Below are experts of layer 3 (counted from 0) of a mixture-of-experts language model. Rows are named gate (a neuron's input weights, with its number), up (a neuron's input weights, with its number) and show model dimensions 0-255. Each number is 500 + 40 x the weight over its row's rms, rounded and kept within 0 to 999. Numbers have three digits each.
Before each expert's rows: "mostly gets" lists some tokens that are sent to it at least half of the time. This comes from a sample of Wikipedia text that the model never trained on.

# expert 9
mostly gets: "\",", ",\"", ",", " ,", "),", "},"
gate0:521500514511472501530497499478592526466489475613502495491515499544497507446501466498525522478546496501516526499516501482491499515500455451484534608532494495501506491441480601497444601483509528544492500496491500496520544501503446452415519507500512435482577512437412501497583471493590495475559512414470503467470542456479470496578525458452501503461387539477500436506518481584404505483523612432427463485578542497535449499390541502497475481441475456566574538542500434489522467510497540506500496515516573496454500500492501496403457505587495502494441499465520494491512486504524497436411505440490495502476510453536478500497474406508483499517520479447532529503514459497477505553495529481553494497496512479485551429500428490514509587539545505478403498455453456478492462506484498
up0:575530497476471529527471483494505507345489492495549460446378507479455567456472491500501545474469395493498480513523499516455516503507479489566500624502521525500536504502462495486540500540492501558502506501497499499534553498465495499467476475495477500492505500614505551504522501498494449541501493452492500477533493496477512509498602529610491563507495503489500458529452511492349445491399460483454505498533602547479525422462521574502501510500499424527565488565476501568465445499499499460495520545517499558388498460520503532507476500520477492505491489515493503470485499580495490470523512501498496518496556356425501500481500532517529453487499518481513496498610456511485551470470549570501486515502505453514481497513499494496483397525495500590410506484519506450446509486479512

# expert 105
mostly gets: "imin", " educ", " oper", "emor", " loc", " gener"
gate0:515501497502505508500479462542505500499541532566501476497554484485540530433497472501502519465576492495545429460555494517497465546537498492549478395500532441515489484473451469512539491415502487485531505460453521493539423541546466449485535549538413490472530409531474525414502494498554454521427501497535558500500493522538440462516521524429494461431442560498537493462500468609428491504510536566656561503511504562493509520371530515490501456467454493518502506498518516489498497509516508490524385520507518496501450498506522499520472501537574537512468493450523507513551504529499506372503497498552499503503438518498481500499561500539460522475432454530492427577501501494512506509495549497546465479473440480470517493509373552482548499580557500475474478477488538525371490518507497
up0:511499508507494465487484394510501621622500425511524498510492515523541486535512486509512547502550504616518500580475502506496550517563495498503480495489500545498494484484531498497439505584565476447467482537628546465488547539477436489503428499505473581500502515428612500465498500446547499438395511486493458501476506488508480598504507519480472461414465476542443500512562513467495500519504584495521494488509458506523496484499505495539539512450525474526476529519533512438477563437500509506501509497506492550506514466491523561478503482492442424577602488486507530578542461471481495635504513514579500398490443446524463434494483499469561503419472521489494496537491507465495462497546489509499528519482498500498599520502512444448472517447502485536525528501497499512487478413496546

# expert 11
mostly gets: "See", "Government", " med", "Professional", "eption", " Military"
gate0:587499504496510503506497522529543521493477448490492535558495505521434500476504471502518467543493451497501492495489465501539499452525496374544491506493503498498505502570498502517436591489498515562498476470438500496513475519448523510560500435446483575540475495522515508462509501515523543503528531518500528559566613489464494535617520505500500476521540489492498491505535479558507490500507465484449412462360391520539525501552505518516490432499533527507469550436512523478520485537547541478506497518551499470455475497500422494501474660438408477429525504407499466376549504437485523501518484497508543420519504463474515493484511516427481502483481518534461500490497461501508648474464491500509576582500504462584530507495463428501507457496515487492492505471564500499442466492532507
up0:506501472530502479503499452480499489511469504470505545462524522496471467439451500503442463533483530501499510525499440543498536508492490543492521516459496493505500503532542480487502427419527498483526530452574507510403502537501403519528449587476626469409568507467497533427501542537501603500484498543419534500488468440491517499486561592482483500479500481596551477470509474450472541496443500521535491537484500545460498543499543530499497508557414472546558436496481511452550566465523482602412590500537520508531548516510499500417515412529605541508513476513439474611500492504516473521490551515480478519501454499527532495491541497476555467588482526499523487499572606520475498507499553453501504490438513504506492427487532526574497517510484559502416501530454520433574490506504501

# expert 54
mostly gets: "abad", "celona", " Airport", " Stadium", "pur", " Development"
gate0:486496498503484487497472498482599503501499382437487509497614499527608499416508504497511496480497506512457442460515505535506461565506463370500504518417480545543485459563468517563503514452502506498575498429476430491485470494493500499503496449489498450546498492450467517494508463534461494495597490530465477507579490500504496476516486494446478482548512501467493500525492524484427495519490501593501496613458504465454467505478524520503503434419536502461500454445525521470480514522504537455479410418502496471463525539508497508381500523526470509478444507491461442508499396609540545492489491548511503489452475499513503485427529455545494492458644495500483478506634565472508517483513523524533537514439438503524415562513477505501499530503496548507502468483532502519511515499551498
up0:515507503501518508499595528524495500500499498535479493487533416497540497492478502498535462495586505504503494660487594490490470459498491579486490403578514496500472618490513558493471500580550514491495499551522530505508504508491447454438522498539458481493501495532589537491490471510504500487536485500500501591503480502500499457494500515539497506431577498516492666519521500554540500524507456497484490433499493463496548526500546527524519476429475555525446555502561422500501500484480493572500555498526501542502519502514519456566492486417563499528498498403492438473512500504494529483478422417474480464494583495505477546497529516534550505485407491501521581479482478529498522420496450523534396505498499500513552485422536533444591515509491501542542510457471501488475605472475529

# expert 5
mostly gets: "',", " Baron", "\";", " ag", " Deb", " ac"
gate0:477508505459499501537517487470543499501504523543546479506551517486475465507498509525467451478599499405495586409503604465532499540545580502525493463518523549499525519474502508523568490490581501492505485603429506538490498485491561492471548474589460465509533484477497495492466548497514499499522551500607504450407505492496471502478441546498481547549505489518520559514553550496508478536527525536491500533515472509498550372503495486460395577508503498548520471508464447500532456474535574488498502599575532488507480523521494466498553479460509470515500502498499550404524496499505508501493442488472532477499544477394475487468484506435468512562509543534457556511613528486504553478452533481610539454502488496507531427382577564480550500497500510499513513554559469487500498484567502
up0:456501520500489503535489496507521377471450587498543519493500497401494489559503513500535508418524458430477505448501588459566507525532528512514541424493522503530470498515480534498486496498536507481545492510463488510486497542492534485507516506556500506528524502478502562490468556478506538502441501529535502485517498483502480549505489491515483500500483469537494546495501543529509456556574492509520551504488464550506586490444455476381466598440449523563532453558453494506500474501610520410425502619476540458500422476472502546504538440483530464527478591539527501407534650551519505525492523517492514482573544496510489494456459491481495505494541531529503475499520500490490571471456458495557580469533496488471549563519509473575576583491578544475592510465482500493527527500457461

# expert 7
mostly gets: " con", " ex", " sub", " comp", " inter", " pro"
gate0:536502447446551575518501529500608547494473524499478414473574500502499406500503563501468543509498625494515468542531573459554409474553539458498443408500479549500526508488489459541497438453508501512520467509528514490501484433468554440498475435507497500510394504576452467486539570498527462515520550548470485551505502485513446501514439480489478425485499592500481513416491454466503472503493534592492516495520501546497491503505511504512426495490559605464491498492496534446538528501574500500426516530499497490469511430548494482500500577548499501503528488553485498514503553520498533493496471501534531521501489411500503471460500498506402484543610491557494420471477441488459519500434542561479483498508473416500505577499575537518504542487542405496544517554512446488501501497497510
up0:515499497432505503530481391499521519523516436424509506498520512506500480503405498502531513501409483502537536498505529549504499472488442490478508451635488453461476500431498458498479493495485477499496534559500510394557506499496492497501471463501506501471439391475450500488502498496541489490503526475493503500488503493499490497414601495481495460562500493505482529520453388455476501525497528465557498443522492500511449561443499529490501487528504469498525532500516493500500503512542556395510440482529607556517506479468480500490432505536531531598477423514512407496501498428461308513504496482497441508502501484527486476519563474500534493525513545458514383512470513560502519498495533498545492497460467422479534484497535514616475494469502540504516502519446497540504476413452415

# expert 3
mostly gets: " trans", " Trans", " compet", "See", " tra", "ontin"
gate1:450491496499477494500499484515417502492450563487503511463497536485468509462496519500532565421497513526472468525501436561490462462553515570494491552552475553555502494548500514538490477566482505501506456625497501501525499401502576503517487575498500538505467523501518515498389487508483500555455504500512503485403461485585389464472505512652497536499494479499490512498503521486623438531489467532500522557513606498500454503455501499491521501504503540455551499496549436492416440535539440503531503542468395500507496516496540545616542502485584442534540507526552491552354549517499494506497503505512532536487500548411486450454499499500488465501455501533498497478421518494502526538539520502452506499562473549499512532559516518541492531447491506493507499503477516535504492437537499
up1:504500491477517490499482501468495516500453512496535500532446424529501511499480499454458494499494509505490510485473505551388531512500480545467488506459438468557414500543517464505514503515470509435491498531562513535512502460445454587526531440496501506521428509453458528446591435515571461502544520495424498477477509495451548447540499497528509494514513497492500495494485546431502472498489492486523509504433562419560552501476503502490520581503507503503513419422484496508515524500586404550506530516549500494500492550527474504472429637460501501569549519493403561497517502504505498499494498435437500447597496532498510465500501515491582470543551522554509521506465499492651491507499503508492394428532515523499614498570490484587547482547475496583505495494443550599500496490524499

# expert 95
mostly gets: " (\"", "л", "which", "also", " what", "born"
gate0:552500431481496579547498504493504563473510432430463462501506507487502501514510497500548585425483516500505471486511513512502500463582380499476556521431530552496454500552500534551502499557499502537499496499517377407500519574504513485531470490500432540489506509397511495506521535501509469496501496460499502469572491533474344523566485511564455502506500518490501514551495496512558531472502497504503525439424536541511510442492496569516495463522497442480449499477502416514475452454526498499420512477562500542554471505521565482493496549510510612390500486550501480496560483490497573471508499490467490500491485462516487532499513494470449507444538478530494506491491566489500388458505529512553452497501478500503501497494470551503487499515501474528481623515570500500536593550361525
up0:484576507523502491507465454498501498524446518496508534513483503497506505460522525500490484460495498503550507454528500499501500512454516480486540562583545498491569533462523449512409499539490449514471497533467514560517547519518487537338477530500499485491472561521574480508500465553527495493522492505568565505424521493531511428567516479449503456494526501493500527502473504501506483505475437464398497506525489527532474510544592561497607441476465432473446503550504511497507506533553535587476518494460498507451544463504411520499497499510526449482503514498548500489445432500497455500408304441501551500467501508496509489542480438499505499523474545458498565501501503491500516502579516470606498480503528492494501466482497540509501483506500545440327435528546499596501488499490461